config.toml
d_model = 192
routed_scale = 6.91
balance_loss = 0.00657
vocab_size = 8192
tie_embeddings = true
batch_tokens = [32768, 65536, 131072]
dataset = "wikipedia_en"
Below are experts of layer 6 (counted from 0) of a mixture-of-experts language model. Rows are named router (the router's row for the expert), gate (a neuron's input weights, with its number), up (a neuron's input weights, with its number) and show model dimensions 0-191. Each number is 500 + 25 x the weight over its row's rms, rounded and kept within 0 to 999. Numbers have three digits each.
After each expert's rows: a language model's description of what the expert responds to. This comes from a sample of Wikipedia text that the model never trained on.

# expert 11
router:482499491484531474514530465562499482540503510461462499519530485505480529517507521509536521522469481527493497506485536456449478487484481489470477482486506545540502497512507497541499541492519487499512532459518489500546500486484495450493524481515489495505484438542474461496443488517541496491515540476496543482504494489493468454522476472457479472506482500495463474490474510498518477474495513513440544541476511509553488552536510517493482493471515526481517479494483500463490543483504481520515463499526523518516506472499509497540495495486512504510480454500474498552501477543528479522
gate0:499514508540488531435522536496491491532522547508541525496544463451483546498444520512506480506507496505484501481499503479501484516527467451498528535530496527482464495464503514502497505504496501475535509507535465496519480545493490501460517519474498496505556527501496501500498555509526532529499485491549497503485496489508521493508517477506486493527516511536496500489498524482526501485474494516480503535496521483493550489454528467540450507529471529526508504462471489480485537453507527479497494496562496535466504495506467506519460449537527484473463514513461481510520438486493467530
up0:516471469471437492505467528564476528476514506495495511483531471522472526467482478496510511509500499532490488481573494525479466477513548487483456478493484463523509520473491463500521497508495510510534524473488537510490505521486511535546507527529492515511477483522522521538509540485488535511534470518504446495523490505542497436538505461506507456478495499505580502486508500514482439497463507488530508467481473525502511508525499463461481499537540516499515492475479520482532488492505513507542533473517505512482506497513499479502526503508468478523486471480501535516515505474457472460
Mid-word consonant pieces

# expert 48
router:549486516515508476530445551522451498458516543498481512454466531494520515513487500486487517564524486497489487555460473516468469514453464517458488485569497507495482456529489491440511507533491498493505490528561498508504480522536472497495503476490507481503491491477472542508484485520487501492454461501521519489485507516547486490492517482471476483487483509520477517494493503490493524515475503512530524484508539527480532528507521527494500496463481502540530486530463482529471444522490496448534499508546531517527496534498478521515516503511504485510476503531507503556481485513498525471
gate0:491546521512488459495446507535494522484481478505492471494530467498477505518506522444548496452530514478508426472505529488527493484499503504498512462467508482507499473469498543497499501505503507519493481493512489517475524511477493487511494514511507518510512568489477512499528495503489535508475497497529491492488486481575522495535497498491491511556511464540481496511481459516524454521494507468499477526497504481539502480500492477486520499560447507514508499495472482514462501486478480502491496515595489527507528504519517485504521501395521518476491521500506494523489501509516561485
up0:471485515485490524492586521490545533531507480526459462484468479455515470480526466484501465524479508489518522481499469525539529488505484512483508526497507522491511476517514510471514524524478558486512513520523475481505517531514531494511486474522504495442552457482479481486528469491502473504494484542485514484497529481440501484522508519539475458517479585452479515480508483469465516501525519487513542506511492507482506528473530486481506514485520546507475476466490476498499517498512498453514510501472502487470471508543477502494462495485514458515503504500500505442538535501513495531
Foreign name endings

# expert 32
router:490539452471524458513510457454509504481521546442485496512536502525481495497486509507522522505508473525492488465489510471499480501473483547517482471479502502529507500502503463504548491495505466504529503500493545522485498519457479483471475519484467525515480463479507525491493524519497521475515501512492475537489468521517501463520512513483481527525454477520506482534515489478469511432468530476464494512530499501530519518544474465486505511442539512469490535450488489458544526487564514501480463507512505459528546514506492514521462493508510510534501513480498506557506459514525460504
gate0:461477539500473486513496489469533495488518492483406471495547505509498500474489469556533473515494511532472481547516522478496467494517513523504479486474487493470509542509511462501505458550461517546512521528503488513473498512546486469491480493570488475500479523499502515501512480502488466491480496465508503509524527522494503519488493489477477513472498511531508544482493468466523505491471482524509500486513507464489486522494499495493459514516482495484512484464509494484500524541475522489489499554529545514531499459448493448529478509513487545527452535481529491552494495526495505440
up0:480493523525491492532493470495501558473496465489485424487529471478481505474477522555537471540510508552530481517536489524472471480543503493487474454501473528439530529483508490494508488491490528498522473493457516521513505525510496474463486484558495484489497493488553487477504514480525456497501495500492509504497535533495512488485486474510526497466499538508475530476486453472519503478470515510494509461530512507464558536503478487521476465489481500463498480484516493500493520538459553468527487515516493558550484478480468470514498493517466526502506509522500473484492538490481514524
Mid-word Latinate fragments

# expert 59
router:529458462537503502501456541536444506481499515504486486482508507518487501491467512500462521531499495482480509527492498542496479491464517529474508488510485513506511485540509514503490511528496515536506494481575476511498511531514489478476494473467467524512472515519481486507461462550482503482478501529500490511525521464529503448523483477511513517485528530486476512536515494473487531488495478493493505514518443519469532535523507530468475463513474480518510496539509481569539449532500499497517569494515482499500535491480487502494546489464507456476473478528441447471474501486511491467
gate0:507508556462477488510540489496454516496512484499533499528509490480542535488476552470490571504509506483485435501486472514493475507507513555455476503486508541500498476544515515537453465520472530488501497486515501502525525510490546483501540522480533523528460483491489483538484485548504516515528534460473487483535505495529534520476516501474544515505483542501498536492500506521507491478527521510524503507556526508500491512510458484520457491480489515498474477474518485467492518459521510516500495521533552527483516471506500477508512491503483444488505530511487458483457529498445522511
up0:499498539493496503523516540510490519527523511486508533501518490516477540450454537465468565496493518498520455524513493534520452486479552542531467488494522526488499500534484544511477499508499501459475479508500477503542515545479542504530522526474557535501510504482503471509489467534497540503489509463507508483507504513528493495491497512456543510509494499499507525510492504465460518517499535573525501529546517537521535481514454489513472498510512527499460466487519484465480532504553487472503522513498517497527496492499512514498525512473482478492506538495502505508446535482483554543
Foreign name endings

# expert 7
router:480545464522499490478482504486532481501541493480458500476521491468535506499510506497463513485528494466507511488547506497532487498525466528496466497478503520522460453510480423500542523496512522535529514519508512534527507531492473466479484517482495461501513493456498484510488513502505543467461482526503487549512475493495473492442493517495483489523555534487518494539526476504490520489464484454485470497501500492556534523500477468474516456481481445470486526461476553491505512482504509480497502475546516504463509533521536560482505492531512533472507524507515490551489503475509486513
gate0:459530497491471475527500529475479475457553475475484484466508468542503479555500494509504490482493539521519497495480493476498468531553501483523459492519471540503482516492495488517466534493515496511533451535483510476518463541483523473487475539436496474511473499535507470504514525531525527479510518491550495526533524490525499514528498510489519506519508509493516514525487468519520523477486448501486532449496477507510479528449490493531462483465468526523477531503467494517459474484501504523512524526538506471520506505529533491453459493494485491484562504461501476523526500527515462515
up0:521489491518505556519488535476537451477482482511457467500497505555479487478509468532520497492494519498526495469502513486461450470529542476527480497512484463493497478502548483458526519539511473538499510499467456497548468505506478465470507491494450470498506506527509479467473515528511496515538506529496485532511496477458500486520509539495466523534492514483485500490497448488522551490489476496501487491489510497494484541520550523467547497507501497494494472473447488471478506511542534538524504507514528569498523499538504501471504491506499472494519533435490516506529524469486462502
Mid-word consonant pieces